Below are experts of layer 7 (counted from 0) of a mixture-of-experts language model. Rows are named router (the router's row for the expert), gate (a neuron's input weights, with its number), up (a neuron's input weights, with its number), down (a neuron's output weights, with its number) and show model dimensions 0-255. Each number is 128 + 32 x the weight over its row's rms, rounded and kept within 0 to 255.
After each expert's rows: a language model's description of what the expert responds to. This comes from a sample of Wikipedia text that the model never trained on.

# expert 45
router [125 138 164 132 163 104  92  92 179  99 199 164 147 108 149 151  74 117 183 108 133 133  76 156 157 103 160 107 105 156 142 162 124 157 113 107 154 154 144 153 154  94 113  91 139 143 119 114 109  86 117 112 126 212   9 105 136 103  92 118  78  78 131 161 123 105 102 132  91  81 154 109  87 135 178 130 135 175 111 101 135 241 181 167 113  95  85 123 153 139  99 141 102 126 132 105 125 154 172 115 109 112 173 163 157 112  81 140 143 198 160 179 125  98 134  88 108 109 116 115 156 102 129 123 124 117 175 114 116  96 123 128 166 162 107 137 137 119 127 153 168 135 112 117 123 107 100 127 114 143  82  94  68 126 135 122 113  85 193  71 100 139 129 157 102  69 108 131 173 129 119 110 164 115 123 155 180  77 140  99 213 127 151 119 134 111 130 163 139 188 194  93 142  59 136 136  97 161  94 126 165  52 163 172 116 135 161 150  75 126 142 120 148 103  79 157 117 102  89 140 164 144  99 102 157 128 185 133 167 124 125  73 156 170 140 102 136 124 180 119 152 115 164  74  51 113 137 101 142 132 122 153 104 137 176 163]
gate0 [186  56 139 176 181 130 203 139 128 102 112 148  92 121 178 139 109 135 146  70 142 118 114  89  73 155 156 129  66 112 129 150 104 180 147 106 142 113 154 121 155 114 109 139 181  97 140 118 100 132 109 133 110 118 120  97 126  83 210 131 118 124 130 119  81 140 109 121  86  69 174 143 143 159 109  92 129 165 115 135 107 138 116 143 145  87 112 125 131 154 109 150 123  99 122 115  87 181 199 120  76 155 106 109 133 115 180 109 111 124 139 168 187 115 120 137 121 110 179 132  90  77 113 102 100 152 165 143 186 117 117  81 150  99 111  98 131  61  78 117 120  78 209 103  99 123  81 182  76 102 120 129 140 179 155 100 146 150 182 115  67 166 160 121 126 161  78 170 161 165 119  86 137 124  67 188  94 173 121 152 120 169 123 131 128  95 131 147 183 119 118 106 157  71  91 173 110 123 101 143  89 141  82 175 140 102 129 140  88 156 139  81 115 137  79 130 166 119 107 200 184 113 177 132 146 116 162 114  66  69 159 149 138 162 157 132 130 123 106 153  66  81 191 142 136 128  89 134 117 114 173 110  89 160 153 159]
up0 [ 73 175 127 117  65 110  55  97 145 100 164 137 183  94  73  93 120 122 107 161  86 145 148 169 177 146 102 100 142 136 116 101 132  67 107 136 153 112  86 155 136 141 153 129  83 187 136 116 158 120 143 136 138 129 128 173 132 206  89 142 133 115 112 146 169 128 124 125 139 173  77 128 108 125 152 131 118  78 105 135 154 127  95 152 117 178 180 156 137  62 105 121 117 150 144  93 161  68  77 114 202 131 114 128 124 162  61 160 163 128  95  86  74 142 146 118 105 182  98 165 132 165 148 115 173 122 123  86  74 118 113 148  94 163 130 149 128 194 168 129 115 161  62 147 135 137 175  93 177 130 113 144 116  59  87 132  94 147  90 149 126 104 117 149 152 118 184  82  89  82 110 183 114 114 167  93 165  84 117  94 147  88 163  87 118 120 123 130  84 116 146 144 106 138 147  98 154 134 124 120 170 124 166  91 127 141 110 124 134 111 129 152 160 133 202 132  79 147 144  74  56 119  81 115  92 132 102 189 193 179  92 104 110  90 104 149 129 138 161 121 156 165  72 116 106 100 147 141 118 176  79 143 179  77  94  72]
down0 [ 77 117 150 107 143  88 178  65 148 128 115 102 198 120 133 137  97 141 101 143 163  68 124 171 143 114 112 111 127 164  52 120 144  83 108 151 105 149 117  84 135 176 144 142 135 147 123 145  97 139 127 127 129 147 102 218 138 117 107  88 164  99 100 149 158 143 152 158 134  96  30 115 139 124 143 107  96  67  93 130 195 146  99 175 125 153 152  97 133 102 167  97 116 135 201  95 150 144 185 151 126 109 157 128  76 159  85 118 117 215 161 149 123 124 174  81 100 111 118 107  78 108 138 119 168 154  84 130 154 141 180 147 150  78 100 106 115 129  84 135 108  62 103 134 115  91  95 106 171 130 132 168 110 118 119 179  45 143 115 144 150 197 135  77 106 135  73  83 168 141 107  95 131 126 147 221 128 114 192 148  79 146 118 134 126 109 174 139 168 129 134 118 171 115  82 140 146 137 138 118 148  97 157 179 165 126 140  82 127 139 123 155 172 137 125 142 112 154  75  94 182  93 106  62 105  76 151 116 130 115 131  96  71 134 147  99  93  76 169 130 106 148 103 147 161 134 148 139 134  86 137 123 174  72 132 152]
It responds to: Subsection markers === and ==== after blank lines, plus years, symbols and cell openings in tables of sports, charts and lists.

# expert 6
router [157 119 126 109 152 119 123  87 133  60 135 160 176 176 197 127  92 185 155  82 113 109 114 163 107 120 151  97 110 166 146 198  87 144 168 131 182 148 112 169 159 107 152 111 183 142  78 144 153 117 103 170 126 163  49  88 152 144 111  86 107 115 137 143 115 141  85  45  83  99 145 135 145 114 121 163 168 137 113 158 190 151 155 125 117 105 165 153 156  98  81 165  96 159 132  80 182 175 157  99  70 149 173  83 172 127 136 182 129 151 183 144  79  84 162 170 128 109 114 148 103 154 163  90 135 143 142 105 133  87 123 121  83 122 122 143 145 110 107 167 176  91 117 135  79 106 105 166 138 162  98 111  61 137 167  98 138 131 151 107 108 148 143 175 137 101  81 157 148 109 104 112 164 125 116 127 161 101  92 117 168 160 105  85  99  94 165 180 105 121 141 123 178  89  88 164  59 171  85  99 112  50 147 144 172 150 164 152  92 122 140 109 131 101 134 135  88 136 127  92 140 115 128 122 170  59 176 172 147 146 147 154 141 159 155 146 180 141 185 140 179 133 129 116  94 110 123 113  59 126  81 163 160 127 168 112]
gate1 [123 118 147 142  74 121 123 188 130 112 135 115  96 106  74 122 134 105 116 137 109  91  43 178 111 106 141  97 164 126 110 171 113 102  72 153  83 134  90 131 109 132  81 138  74 127 157 128 144  99 136 122 156  68 129 153 167 152  65 147 169 127 125 102 137 145  73 206 160 143 153 120 158 137 130 133  72 118  70 120  54 130 127 166 134 134 189 121 163  58 131 146 143 140 131  74 124 157  98  80 102 143 118  82 140  99 107 123 153 186  27 141 202 123 151 123 151  53 138 152 110 148 114 155 180 116  44 130  98 147  67 139 155 156 149 112 158 146 127  75 121 143 139 160 126  81 114 159 114 147 112 102 156  94 113  74 128 127  64 187 164 177 128 135  89 133 110 138 152 134 103 152 137  94 124  95 109 184 104 108  98 161 103  97 100 103 129 153 112 127 143 152 172  76 148 137  80 139 168 133 113 161  95 148  55 152 158 163  77  93  70 163 140 193  92 168 172 169 126 135 143 155 125 116  97  91 122 176 109 119 121  86 132 144 146  75 146 166 161 162 108 119  99 139 133 125 143 119 131 144 125 126 186 136 151  66]
up1 [127 186 125 156 167 153 143  99 142 182 156 167 194 125 168 155 140 148 147 157 157  89 190 105 165 145  92 142  87 137 147  51 151 146 137  57 153  99 167 117 133 151 169 153 146 127  95 141 127 156 136 111  89 194 112  87 136 102 125 136  81 132 124 153 129 130 186  85  92  79 136 106  74 175 148  95 142 109 165 125 183 123 143 118 119 147  82 180 111 180 143 138  98 126 139 144 117 112 139 146 172 118 123 179 101 107 111 131 152  77 191 126  13 196 102 121  95 155 123 108 153 119 105 118 109 122 194 138 124  93 123 135  98 112 110 129 151 121 123 178 160 130 101  97 162 179 195  83 121  90 103 165  98 138 101 107  89 129 203  83 132  49  88  73 155 111 101 155 138 122 152  92  99 142 107 152 127  57 160 122 155 136 162 116 158 151 122  72 163 135 126 104 130 141 124  75 150 134 110 125 142 104 145  79 194  63 103 140 152 180 216 113 140 137 158 122 103  62 105  85 118  76 144 101 157 121 112  91 140 113 167 121 114  91 111 174 158 118 128 115 128 145 164 154 112 115 102 108  99 131  91 158  96 110 105 142]
down1 [ 87 133 137  74 164 127 122  87 145 128  88 131  61 216 126 122 102 159 145 114 179 124 135 149  95 120 146 131 106  92 126 143 210 145 147 153 151 152 135  98 134 149 111 112 154  92 130 206 123  92 163 189 104  96 112 122 181  54 139 150 129  62 141 132 136  96  63  50 124 148 116  99  82 167 109  91  99 166  99 120 128 120 148  90 168 124 159 105 109 126 165 117 193  82  87  99  97 130 120 137 116 112 113 194 122 145  95 109  94 148 144  95  80 164 106 121  78 121 158 163 114 163  95  97  98  41 137 133 152 105 141 110 143 128 190 129 108 205 148 167  92 102 146 147  87 129 128 140 172 156  59 126 161  95 135 101 106  98 136 124 158 172 111  97 148 171 131 145 106  99 117 142  83 122  65 132 122 103 119  95 194 104 106 174  92 136 111 113 169 129 125 133 168 116 167  91 110 138  84 123 151  82 108  70 145 123 179 141 188 158 128 133 152 175 120  94 112 133 140 135 148 200 131 120 143 110 113 193 183 160 193 120 181 114 121 149 169 129 160 121 160 168 177 107 134 130 145  64 115 159 120 164 127 119  91 114]
It responds to: Small cardinal numbers, as words or digits, counting things in descriptions, such as "two-story", "three acts", "four date tour".

# expert 13
router [166 131 132 112 102 117 139 101 141 115 147 131 103  72 108 157 112 147 161 129  85  79 111 147  62 180 188 108 115 172 119 155 103 155 157 104 165 109 111 164 142  82 150 187 140 166 108 141 140 161 131 156 143 155  46 114 185 148 110 152 100  93  97 148 131 138 141 112  58  78 165 123 143  92 177 122 159 172 115 144 102 196 179 159 118 107 122 142 130  85 148 131 125 145 167  60 173 147 134 119  99 127 102  84 204  95 138 114 132 121 124 174 130 154 113 104 110 121  76 157 135 159 185 118 138 166 179 119 108  99 109 136  94 154 119 172 113 169  96 192 144 132 138 114  98 159 101 116 133  82  90 131 115 182 128 114  79 123 153 116 111 190  73 163 173 125 100 136 163 139  94 116 138 103 111 145 186 116 111  95 162 154 148  86  74 103 124 154  89 153 150 100 182  71 127 160  78 162 110 118 181  92 183 132 162 146 181 156 121 185 183  92 144 120  43 148 118  88  90 185 140  89  82 135 178 143 150 133 117 123  87  96 163 150 113 162 152 133 187 137 168 108  83 108  92  82 127 119  62 138 125 117 139  86 102 114]
gate1 [101 186 107 111 139  85 131  91 129  79 139 139 121 138 119 162 174  97  70 175 150 133 153 138 120 152  83 164  85 153 111 126  75 126  66 111 138  86  84  68 153 155 153 128 135 105 100 108 104  83 131 125 143 160 168  64 108 110  79 130 161 129  92 123  83 171 147 161 102 100  98 111 161 149 130 208 132 120 122  52 179 168 108 131 115 128  88  72 105 104  68  98  70 125 158 104 139 167  43  85 112 114  89 154 120  73 153 101 141 138 140 135 144 119 169 205 122 131  79 165 143 138 183 154 116  98 184 111 146 171 166 127 226 125 117 137 133 135 137 119 139 120  84 146 175 128 102 117  99 116  80 192 113 121 127  92 137 105 101 152 171 177 175 173 171 164 130 148 133 153 127  80  94  87 132  85 105 135  97  82 160 127 114 165 171 141 113 145 113 108 154 167  54 159 109 138  91 171 123 113 132 106 187 122 123  82 116 196 100 146  95 102 152 101 103  71 154 110 103 160 181  83  94  80 149 133  66 126 155 100 124 116  99 117 153  95 139 126 174 136 151 147 114 131 111 147 114 122 139  89  84 136 151 169 136 129]
up1 [115 154  98  97 109  62 141 131 122  63 139 116 112 117 120 152 185 123  92 174 182 138 135  70 131 165  95 124  81 152 125  87  98 108  88  98 128 106 116 108 130 137 185  93 122 108 123 124  95  52 129 108 132 160 180  65  88 118 107 161 152 144 116 148  77 132 149 149  71  86 114 118 117 159 107 215 147 105 111  88 128 139  87 112 152 127 113  97  97 144  83  99  77 101 177 140 160 184  57 111 143 131  82 164 118  60 155 120 144 144 113 131 127 120 166 223 129 130 110 178 119 119 156 132 105  53 176 122 157 153 151 107 175 118 119 143 110 149 115 108 132 101  93 115 187 161 134 108 125 110  97 210 113 107  74  99 143 126 124 150 157 179 188 171 162 154 132 138 153 140 145 100 100  87 123 100 122 165  54 110 144 144  94 157 188 159  93 115 120  96 157 150  87 135 108 120  87 125 126 169 122 115 165 156  91  94 115 169 106 155  87 120 168 110  88 102 153 127 122 148 170  66  79  64 147 143  61 117 144 150 143 171  68  89 118 116 115 141 177 172 137 136  92 178 115 118 106 169 160  91 114 117 150 170 126 108]
down1 [184 145  81 113 109 140 140 134 114 112 127 204 128 173  91 109  85 126 135 139 120 133 142 128 135 104 145 103 182  51 145 121 153 168 156 169  60 156 150  80 176  71 138  88 156 156 152  63 135 110 172 137 173 166 190  74 161  79 137 147 147 141 101 129  96 146 119 188 145  83 152 134 131 164 109 138  90  71 166 129 180 145 108 103  97 181 154 105 115 159 107  98 106 135 173 155 139 128  96 141 136 101  62 158  80  69 128 125  90 172 121 111 136 150 152 138 129 143  94 111 164 117  96 147  64 101  78 133 115 162 167 176 100 145 146 135 140 136 164 155 119 117 151 123 152 113 151 122  98  92 126 127  91  67  94 147 132 116 128  89 134 153 158 158 110 160  80 187 145 111 129 124 121  53 127 121 115  62 155 128 134 154 135 131 217 142 102 155 137 123  88  64  83 206 159 125 161  92 104 105 109 102 119  98 106 107 142 115 140  94  53 139 163 115 143  77 114 151 178 120 140 117 135 168 177  88  97  89 178 135  85 153 148 157 150 112 124 136 129  74 189 168 115 183 106 143 159 168 176 111  91 149  90 115 172 104]
It responds to: Sport and gender words like football, basketball, women, men, plus the space or dash before years in date ranges, e.g. 1829–1889.

# expert 8
router [154 134 175 125 153 167 138 113 186 118 174 164 163 125 129 136  69 154 136 128  77  85 134 143 104 162 137 120 100 104 170 180  85 157 124  51 128 115 145 148 147 103 123 158 124 145  90 119 135 146 135 144 107 191 117 135 137 113 137 126  95 109 129 201 132 101  73 121  16  93 143 127 137 120 170  83 156 146  96 116 154 182 166 120 113  99 144 121 157 104 115 124  98 122 137  78 107 142 138 101 112 126 137 129 179  97 129 151 122 200 134 162 129  95 138 144 123 155  68 142 177 140 134 108 154 146 144  97 102 114  90 128 168 141  78 127 111  85  89 137 172 113  96 146  85 146 113 174 116 182 110 169  94 108 133  55 135 111 170 120 141 143 120 148 163  13 147 155 182 152 104 134 177  72 162 143 157  96 112  92 198 172 155  73  61  67 130 120  75 161 117 134 144  48 157 119 130 153  84 123 166  64 147 138 153 135 147 171  94 156 120  90 201 124 103 142 114 142 132 164 101 100 114  74 142 131 197 134 181  90 102 120 142 125 132 145 124 154 188 157 128 133 117  96  71  99 135 120 103 148  80 128 165 125 109 128]
gate1 [ 78 144 177 124 123 130 160 145 131 115 169 137 127 130  85 140 203 126 100 156 127 133 118 145  34 109 131  92 136 156 132  94 105 144 116 170 155 169 107 118  84 162 133 112 110 122 128 180 167 133 116  75 169 121 127 169 133 159 151 138 110 117 187 152 131 109  99 158  93 152 120 101 164 195 143 114 134 104 137 159 166 105 237 144  94 114 126 147 104 140 113 154 135  97  71 104 120 140 144 194  95 189  73 102 130 133 108  99 118 129  91 115 160 110 124 180 198 138 138 100 179 126 147  99  82 142 140 115 135 105 126 114 140  96 159  65  93 140 137  53 148 170 208 159 207 102 138  47  85 109 154  83 117 125 160 165 165 194 126 118 136 179  80 162  92 157 125 137 135 137 123 126 130 131 103  89 161 152  84  94 134  84 127 139 137 158 139 123 150 146 116 130 111 152 134  60 157 162  90 101 166 124 152 114  99 181 106 172 131 137 159 140 145 130 131 100 154 163 135  62 153 134 108  94 194 136  73 179 134 105  68 137 112 118 125 151 155  69 154 178  85 161 125 104 185 111 173 133 122  61 151 130 143 155  97 115]
up1 [157 109  73 126 149 123 131  71 112 137  67  94 142 140 155 109  65 198 147  73 113  97 128 102 176 167 134 162  99 102 131 139 138 128 112 118  98  79 140 174 164 102 138 151 143 144 115  74 115 103 126 187  83 160 130  66 136  79 155 128 171 174  85  97 127 110 171 118 138 124 161 171  97  59 107 121  92 153 160 150  82 147  86 115 162 142 135 109 140 127 160 136 140 164 172 168 138 137 122  83 123  96 178 145 141 111 142 119 151 143 194 161  80 127 114 125  47 115  97 152 111 125 139 153 178 184 100 125 128 147 144 118 112 183  74 196 141 101 147 207 108 113  77  81  65 132 103 201 161 167  80 167 154 156 116 112  99  37 165 147 129 102 135 111 131 104 129 124 111 132 128 146 115  96 169 147  92  97 165 172 136 178 122 134 165 116 116 149  79  85 131 122 156  66 113 194 124 100 137  95 103 126 131 141 147  68 154 124 105 169  74 150  83 135 127 153  99  80 109 177 122 116 176 109  71 118 137  63 161 168 127 111 153 150  97 146 108 137 116  83 151  84 161 145  67 120 125 127 127 143  91 118 115 121 154 169]
down1 [119 113 131  78 107 111  57 138 147 145 185 125 104 152 105 111 101 158 139 103 128 146 115 149 108 131 150 177 120 139 187 139 185 112  88 145 135 159 172 153 122 183 162 111  85 142 111 139  74 115 132 157  71 175 107 158 124 145 114 120 176 155 176 157 108 122 123  88 151 102 108 164 135 147 142  56 138  69 155 118 144 106 110 121 123 108 122 173 114 137 122  94 133 149 122 144  92 153 149 143 155 129 110 135 153 182  99 100 149  97 129 151 118 159 128 116 139 148 152 124 164 117 100 139  94 180 129 169 179 130 149 169 140 118 137 133 130 135  68 116 212 107 143 157 155 130  62 124 144 155  73 146 170 121 166 110 147  88 109 162 102 150  42 120  96 172 177 119 168 120 108 124  82 164  75  96 158 149 102 160 134 120 133  96 155 149  82 142  95 165 129 205 163 131 105 115 156 124 150 125 138  50 107 174  98 155 149 122  23 186 154 173 142 140 118  60 144 133 158 140  70 144 129  95  59 125 156 124 127  98 162 131  76 122  55 161 212 138 134 127 136 123  95 160 124 118 100 130  39 146 113  77  89 205 138 145]
It responds to: Commas, closing parentheses and table pipes ending list items or cells, mostly in sports rosters, stats tables and team lists.

# expert 30
router [182 181 152 126 142 111 118  97 141 112 132 129 136  99 165 118 112 148 176 149  95 106 131 152 149 129 183 143 109 142 114 176 116 132 171 104 139 122  75 114 138  78 164 100 128 110  83 162 123  79 122 147 124 195  86 109 151  54 135 130 100  71 120 130 115 110  91  87  50 125 156 160 121  89 171 130 156 131 120  90 128 188 221 123 108  77  71 167 127 120 128 132 118 177  93 113 138 146 145  83 113 129 176 136 143  94 128 123 122 136 195 153  97 117 162  87  98 139 132 115 141 143 182 120 118 125 162  82 147 111  71 105  98 176 127 158 125 114 128 185 160 104 112 151 128  91 146 154 128 114  90 115 117 143 142  55  78 141 183  42 126 116 132 149 119  65  46 188 170  95 133 104 141  45 139 124 166  61 155  95 170 127 127 108 112 116 135 127 142 163 194 122 161 155  96  98 119 172  98 103 159 100 128 150 122 168 146 143 146 106 131 121 135 114  97 160 124 128 138 157 128  81  66  86 111  80 134 115 196  74 101 131 119 134 174 172 140 160 146 143 137 137 113  97  55  58 120  78 124 172 111 147 133 127  88 176]
gate0 [165  74 125 103 129 125 101 108  85 118  90  78  96 111 101 141 138 117 181 149 159  72 152 107 141 101 132 129 114 114 107 163 124 129  89 156 142 147 113 186 200  88 148 105 114  94 165 140 127 122 118 132  78  95 150  73 170  63 136 109 110 129 126  65 112  77  93 152  74 125  99 133 136  65 133 154  87 169  95 182 136 157 207 229 154  59 103 141 129 131 164 193 110 189 157 114 123  99 155 141 119 109 109 132 120 122 118  87 150  92  57 141 118 103 190 158 130 110 118 156 109 170 168 161 112  99 142 122 139  93  89 177  82 170 148 107  90  99 121  41  68 148 128  99 116  76 110 161 112  76 127 107 162 132  96 116 181 145  65 151 134 130 145  75 134 146  74 115 161 120 120 174 136 176  93 126 119 114  71 136 156 154 162 121 121 129 163 159 145 106  97 156 120 154  91 158 116 138 195 117 131  94 121 140 130  89 130 155 151 101 169 111 135 104  80 113 156 135  63  77 124 103  84 131 101  79 128 171 145 108 131 163 108  87 160 134 144 179 132 154 122 164  92 104  65 126 151 104  91  95  93 138 125 134 162 149]
up0 [168  62 137 115 113 136 121 112  75 100  68  97  79 129  96 138 150 106 160 161 164  69 162 122 142 103 105 146 120 114  97 153 149 125  83 156 157 161 126 182 184  99 137  97 137  85 184 138 138 145 134 125  89  77 158 110 180  61 117 124 114 148 108  72  96  99 112 159 112 127 108 157 132  48 135 138  90 162 100 163 112 117 202 216 149  78 119 143 111 125 182 173  94 181 179 131 116  94 130 143 123 108 109 113 109 109 109  66 132  75  69 121 127  99 188 143 114 103 129 144 100 168 172 158  91  70 139 123 137 110  89 187  80 155 165 113  96 133 135  60  49 147 114  85 138  91 124 145 115  48 130  84 182 124  75 103 179 151  83 170 143 108 137  98 123 167 105 133 154 101 135 170 124 161 112 157 128 136  63 151 149 154 156 105 110 142 164 153 159 124 101 167 116 145  78 150 114 135 181 126 134 100 121 154 131  89 125 144 147 110 183 135 116 127  81  98 155 154  80  86 135 113  95 149 104  84 129 158 166 115 125 177  96  95 136 144 134 172 125 157 125 179  70 114  87 113 153 122  82  94 129 145 103 146 151 160]
down0 [130  87 110 164  99 151 138 168 103 173  95  86 128 183 144 164 162  62 158 139 128 131 170  77 107 130 124  90  92 194 164 131 122 125 159 114 112 135 107 122 142 114 127  73 136 126 161 104  95 128 127  99 158 135 215 135 141  98 119 118 115 114 147 140 131  90  79 181 102 178 128 143 162 121 148 108 121 104 119 182 144 179 176 146  98 106 117 151 113 130 160 208 135 166 153 105  56 108 132 155 126  73 156 152 142  43 136 156 100 122 111 131 101 147 179 148  45 121 104  94 100 182 120 119 118 119 187  97 173  62 130 177 143 140 117 120  77 139 107 115 119 106 141 101 139 108  92  84 136  92 115  94 188  82 109 148 148 116  86 110 146 188  90 190 104 163 116 155 152 161 111 143  93  74 132 147 140 122 103 176 125 173 157 152 160 125 191  88 113 175 132 159 127 163  98 180 128 119 183 137  94 130  87 119  96  88 106 161 138 116  97 148  77 216 108 153 145 179  85  96 154 151 128 135 151 109 160  93 158 164  99 115 150  99 128  51 136 105 101 108  85 157  79 171 136 159 116 103 119 121 184 144 153  77 123 139]
It responds to: The word board (board member, room and board), century digits 18/19/20 starting years, and pipes opening rows of squad or episode tables.

# expert 12
router [127 146 183 107 150 117 133  87 200 102 178 154 153 139 136 135  73 141 171 130  90  80 103 135 127 151 170 102 117 124 125 118  91 124 127 105 183 100 103 142 126 128 152 143 164 152 124 148 102 127  89 140 111 115  38 156 140 118 130 120 100  70 115 141 155 124 101  58  80  72 157 147 121 130 132 100 159 175 120 151  96 178 132 109  91  90 138 167 184 105 125 143 115 110 163 104 126 116 141  86  95 144  92 119 180 110 116 143  90  98 154 150 126 105 139 123 142 118 132 134 122  91 139  78 129 139 118 105 126 123 156  90 115 117 125 126 127 118 114 138 169 133  98 132 121 122 159 106  90 184  53 202  82 134 157  69 141  96 164 127 111 160  78 171 150  93 118 189 172 177 110 133 182  71  93 104 145  98 131 114 126 184 127  67 152  82 190 172 135 140 158  93 228  96 117 154 135 183 109 107 112 154 145 150 125 117 158 158 108 187 121  88 202  99  93 133 138  95  86 191 179 102 100 154 199 129 111 146 146 140 106 119 178  92 175 178 146 183 134 117 158  88 132  90  55  72 138 169  79 154 161 105 156 129 136 149]
gate0 [145 140 123 124  91 125 101 151  62 206  97  54  48 164  84  94 132 141  71 127 146 170  95 122  91 150 134  96 114 129 157 116  79 138 179 191 138  67 111  74 170 113 140 110 131 158  65 175  76  95 162 152 114 141 164 146 110 124 156  75 138  54 109  95 129 128 126 174 168  89 137 129 119 179 136  97 142 118 102 122 157  86 162 100 107  72 138  66  87 191 113 118 135 142 146 101 114 130 171 109  89 101 139 149  91 163 128 118  95 145 147 174  60 130 194 146 110 153 181 142 158 160 122 100  77  64 149 121 110 139  79 152 130  61  80 118 154  84 217 118 180 223 138 124 127 124  99 108 104  93 120 195 157 147 177 141 149 140 104 139 155 117  39 118 140 142  67 116 147 177 162 155 160 130 154 126 114 137 126 138 135 165 118 188  99 142 138 108 135 111 121 154 140 154  92 148 152 137 108  80 122 154 111 111 148  59 111 121 116 123 121 108  86  81  94 154 149 157 155 120 125 124 163 128 147 175 133 116  48 103 151 131 132 135 142 148 119 152 137 103 135 123 131 138  99 116 110 125 127 100 130 126 115 101 103 143]
up0 [121 125 133 166 214 139 128 119 192  95 155 197 167  96 173 181 107 159 154 107 152 115 125 152 124 136 141 159 127 143  80 163 152 116 107  72 187 233 156 211  98 156  66 167 128  80 150  83 160 141 104 104 125 116 120 159 149 146 152 148 132 166 137 161 122 134 122 108  98 179 136 101 132  62 106 151 144 158 172 152 138 165 134 117 163 162 140 190 173  83 125 155  90 138  50 168 115 150  61 136 139 179 117 110 150 100 139 173 126 125 124  71 182 123  65 125 132 110  99  92 101 134 154 108 160 189 103 113 151 116 154 142 171 185 154 156  96 146 114 115  64  56 132 114 116 128 139 163 141 190 141  65 103 118 124 116 101 120 161 108  76 129 231 158 146 118 136 142  55  88  97 100 111 101  70 150 145 111 144 155 134 102 143  47 166 115 100 136 140 137 155  94  89  93 167 121 117 149 158 139 109 103 135 167 134 157 136 117 136 118 145 131 146 159 137 111 124 119  63 158 176 146 115 120 105  98 118 136 174 129 130 147 117 167 117 117 136 144  92 143 146 101 133 158 174 118 163 132 180  99 118 143 142 152 147 110]
down0 [149  98 120 157  93 153 127 102 131  96 139 103 193  80 144  81  29 125 155 132 122 134 100 123 156 155 159 131 201 131 139 169 148  94  72 145 121 115 107 108  83 140 162 103  74  71  87 131 149 130 133 108  88 118  71 175 132 158  86 107 198 153 128 166 114 151 184 125  64 155 117 174 148  66 116  90 116 147 115 153 108 118 120 121  76 137 125 149 129 125 141 137 122 139  92 183 133 119  98 222 159  81 149  83 236 118 130 124 147 128 173  85 179 147 156 116 163 145 159 170 146 138  78 118 159 115 150 126 118 125 139  82 142 134 113 122 125 143 123 149 159 133 136 159 185 135 127 134  72 171 119 102  56 165 110 173 202 113 136  94 101 151 162  98 159  45 103 123 147 166 116  93 129 177 127 147 129 113 132  93 133 113  84 146 149 114 181 167 114 153 105 145 183 153  88 144 167 133 131  96 126  92 182 143 133 173 124 112 149 116 170 123 176 142 148 171 123 149  82 130 178  76  84  86 162 157 108 130 128  90 133  88 125 146  95  94  85 149 135 108 132 174 116 152 102 101 163 162 150 202 112 140  93 140 100 148]
It responds to: Plural nouns and plural suffixes for groups of people or things, like players, artists, performers, Poles; also the "qu" piece inside words like Harlequin, Albuquerque.

# expert 41
router [124 112 167 137 141 126 112  72 157 131 204 173 104 124 197 174 107 135 130 137 158  60  98 139 127 131 179 111 118 157 111 123 156 118 145  72 151  70  97 159 105 107 171 166 168 170 105 161 109 125 106 156 113 186  76 111 157  62 118  96 109 107 112 124 129 110 118  68  90  87 163  92 143 120 118 133 155 137 102 139  99 205 187 123 148 153 110 132 161 115  62 144 123 183 140  88 143 153 137  83 138  99 158 186 180 132 106 155 144  79 124 138 141 109 131 105 127 105  99 128 161 160 154  94  94 158  97 119  86 129 107 126 100 127 103 151 149 124 129 136 128 169 109 138 161 103 103 140 114 148  96 129  66 160 129 121 107 149 140 110  72 128 125 144 118  60  88 144 170 145  92 106 178  96 127 117 176 133 115 114 160 181 137 123 179  46 163 157 113 182 149  75 142 116  92 154  73  96 119  74  93 107  85 132 121 166 198  92 134 173 110 108 142 144  99 147  72 149  67 153 170 130 140 136 182  76 171 127 116 107 123  70 165 180 154 126 184 138 158 130 167 135 114 123  26 140 117 133  51  95 119 161 154 133 113 138]
gate9 [183 147 120 191 135 148 145 142  52 183 154 149 105 135  98 102 138 131 111 136 141 129 129 144 143 167 116 140 165 139 179  81 183 160 171 107 146 116 147  87 122  66 138  97 158 123 168  68  33 145 155 114 145 139 139 168 161 154 174  96 163 140 137 107 170 140 170 153  74 114 106  59 123 164 146 186 119  83 101  83 132 165 117 167 184 104 125 104 143 145 122  85 149 139  58  79 128 148  95 138  63 113  62 109 154 159 157 148 144 103 130 113 167  87 147 155  76 185 156 136 179  59 145 149 135 151 125  93 139 107 128 107 160 154 109 135 110 125  93 173  90 140 124 125 133  86  90 155 127 100  90 100  94  89 132 171 188 137 132  89 166 109  86 161 168  94 145 154 121 167  97 175 114 120 179 198  91 106 109 124 101 164 139 138 154 172 187 120 103 109 151 112 164 145 153 172 118 135 131 172 113  93 154 113 121 108 122  90  57 120 160 150 127 152 116 141 104 149  80 134 129 108 122 118  95 173 137  87 125 154 202  98  69 113 160 126 122 124  95  72 141 133 141 180  74 135  81  81  96 149 143  88 156 124 111 164]
up9 [190 138  99 200 117 132 133 151  77 218 149 151 137 137  98 112 139 106 103 135 135 160 117 106 144 154 115 148 167 137 194  72 193 114 186 104 130 132 120  88 118  95 157 114 138 138 200  53  56 172 161 109 122 156 144 128 118 103 186 101 169 153 151  77 170 122 173 142  88 146 115  88 173 152 119 169 109 107  66 102 149 163 105 187 178 102  78 139 131 155 180  89 150 158  80  60 148 131 121 109  78 108  88 102 147 159 129 125 144 111  99  92 144 106 151  91 103 159 130 143 155 123 147 168 138 151 121 112 107 121 128 122 186 136 103 133  97 159  86 163  59 158  75 106 140  86 130 132 146  95  89 157  54 113 151 134 199 110 135  75 148 122  96 138 151 122 167 176 143 185 138 147 167 125 156 223 113 114 107 112 101 142 151 154 149 191 186 133 131 132 127 160 155 148 152 172 117 108 123 162 131 118 130 123 118 149 116  80  90 141 160 148 129 135 120 127 139 140 107  77 128  81 144  99 102 153 147 122 107 175 206 134  54 122 154 139 117 148 104 109 131 141 163 174  85 170  98 111  80 132 128 114 113  85 120 148]
down9 [163 116 148 106 109  43 175 152 120 148 120 100  90 197 137 111  82 135 154 184 141 128 150 119 166 108 131 155  63 115 102 107 122 163 108 129 204 137 133 107 132 132 146 113 145 168 171 203 131 168 130 137 124 174 121 141 161 146 136 117 124 111  83 128 207 140 145 128 195 124 142 128 108 140 163 121 135 140 153 163  92 200 184  64 131  96  82 148 103 164 129 138 171  90 108 105 102 108 102 118 144  63 122 123 138 197  57  55 122  85 141  75 152 144 117 117 118  44 164 124 101 130 162  44 125  98 142 151 115  99  87 147 111 140 120  57 115 142 125 122 128 130  83 147 131 116 148 117  90  57 115 100 105 130 114 154 140 141 126 158 155 135  93  91 113  81  89 123 100 161 129 148  81 155 130 113 126 164  93 145 102 158 103 162 158  98 133 133  55 146 127 178  80 117  80 156 130 127  82 114 144 112 112 130  94 140 122 177 136 143 143 155 124 125 132 129 170 168 102 138  88 164 122 144 143 114 145 161 194  96 166 162 159  46 107 142 129  92 126  80 152  80 110  49  97  73  92 110 121 168 148 109 106  70 145 113]
It responds to: Spaces and digit pieces inside numeric tables and score lists, plus mid-word fragments like per, ter, ven in temperature, Esperance.